Below are experts of layer 17 (counted from 0) of a mixture-of-experts language model. Rows are named router (the router's row for the expert) and show model dimensions 0-127. Each number is 500 + 40 x the weight over its row's rms, rounded and kept within 0 to 999. Numbers have three digits each.
After each expert's rows: a language model's description of what the expert responds to; "comes after" lists some tokens at least twice as common just before its tokens as in all text. This comes from a sample of Wikipedia text that the model never trained on. Tokens count by the router's weight.

# expert 19
router:443506455536504589514472478532466534473418521511531504565481529454510447511491413491519511538601473498420459448564540467493490558532571458482447492486497529533450492495501609525528488509460519511564552455497527536533516499530476501569591478436460477516458486520479495512512532491536524536551539398442447498553515569529518475438518553478484477495501475528470516432520474489546552508509
Pieces in infobox field labels and table headers or separator rows, such as T(itle), T(ype), Year, Location, ---|---|.
comes after: " |", "-", "|", " co", "ro", "ho"

# expert 16
router:508506478556530604524412525509492526444471556460519485597494521496467488555540449451481458498552510537427534488562509443593477542599546445494535498541551478490471461407490507475512485454570510562527503514508517478525539502528476415555548478479521463533512447500469512470499560490495534504540522470438482493463501498534453459474513541528481496471416503590517501506522483496525573550506
Line breaks and == heading markers in Wikipedia layout, plus heading words like History, Career, Personal life, Species of moth.
comes after: "\n", "==", "|", "===", " ==", " U"

# expert 32
router:392489503508489562526453557531440520503394496475548468605560520450470453533447466481527524531582425477453494567530541467549429536537515488450478442505463513493468472439527515514547501508566516493533568527530460475481501513552459478515581508469497498580501533472502567504493545451526553529429547504456479497478554500509524421507493455512491512482513485540519501552492494474478527500570
Word pieces in infobox fields, sports tables and tournament results, such as House-h-old, F-i-elds, O-cc-upation, Position(s), torpe-do.
comes after: " f", " F", "f", " se", "re", " be"

# expert 4
router:446511467491559497534433530521506602494463535491566485544482502485489489572458415498474447498561491511491530479544458401557524495523514489477500548492468448467446483437433537473477527473512458495613505531508486504528554539538447435532589519451460480474497507439534549467489533458492542564487522482423405525485527480530532543524530529510471489508527492496438541545454497509469524577528
Short mid-word pieces inside proper names and foreign words, often after a capital, such as E-th-iopian, Th-o-maz, Cho-k-we.
comes after: " E", " A", " H", " M", " O", " Ma"

# expert 44
router:483514448516543519556521520563491495459439533517551546498539523511439517534487462468483504563492491510544486521481569523487431510495522536425488468514502522463468476435535525487564501502535479518512490532490461489501526523617411429568546489477487529508429563524471503449486543435537552504442569490397445455485535531547523499476529456475432546467443456564444534538471428502521515533526
Short word starts like an, inter, no, or, tri, and the piece ri after W in Write, Writer, Writing.
comes after: " f", " p", " F", " w", " W", " T"

# expert 31
router:497492427506507557518552436518479561469419528486543501518536562496468496521460533475456469544496441447439505532542555419504488540547481456461478507500470515474504445460511564530512515425582548474531568477559484505508519515573509522529565485424419538518476483498437502528508577464539522544481475471466450549536565512540507493432508437468495529460464448555477531518443434487474457540501
Verb prefixes and verb starts right after was, were, is or he, such as re(scued), under(went), pre-, re(membered).
comes after: " was", " were", " is", " he", "ly", ","

# expert 40
router:455467459550583565592478524515489515456416557475487454627571487495462483537513486531498457547587472545442512479578539457466479476549538502524529540493433496442497479464505542501442485406562483509511495559529507481502527534529512523510589507467524536514445541429466511494498517503527546536495473477421472488544507543499490473495490501536541491546417525498456521482468482461515502562510
Bullet hyphens opening infobox lines (Born:, Domain:, Occupation:), line breaks, and year-range pieces like (19, –20, –19.
comes after: "\n", "-", ")", " Co", "ification", " Time"

# expert 45
router:479437424494519507543505454494490507457494495480514548511519596485490484570516525493465426545549449479478491492508500456517497537556564508427492554474466486481489382459442480538497515432505463557499511505488445455553511574554460447518533451546484484509530506480404568481512564564534519581497565498437444532506541548499465538485506564505516502440474461535494523457524479506504457544568
Short word-starting pieces like Ma, Sa, Mo, So, S, especially beginning place names (Ma-cedonia, Ma-li, So-malis), plus the word "as".
comes after: " the", " of", ",", " in", ":", " and"

# expert 61
router:494504449510535554499511528528455540478422524454495444520508573473497537559448432499453463572516489469473548530462593436494518486559563455521508530467489449427432433421530513468437486460503423499569535515529488475516538527552481482524535522518505456573498514493468544445523527528546505539486574462512517525525515466523513490487507511429543525557415520485480530509514476412576519528457
Word-initial lowercase letters w, f, d, st after a space, as in w(riting), w(ww), and table cell bars before names.
comes after: " |", " the", ")", " on", " \"", ":"

# expert 7
router:476454482556528469566477539593397556404387478506464444565539530464532444538513450533517452513506461508521536497517497420499503507521463498501454547520493464468476469459534496512540511447501486512516558497502512489551560542522484434525576520428490458508469498475466483481444499485452506554503516477439504572442504563506545503489562498452480535518459482485424569461458515472546483472546
Word-internal pieces, often consonants or St/st, inside names and words, such as Poly-d-or, Pad-d-ington, A-cc-ording, St(rawbery), Saint.
comes after: "d", " S", " E", "th", " A", "y"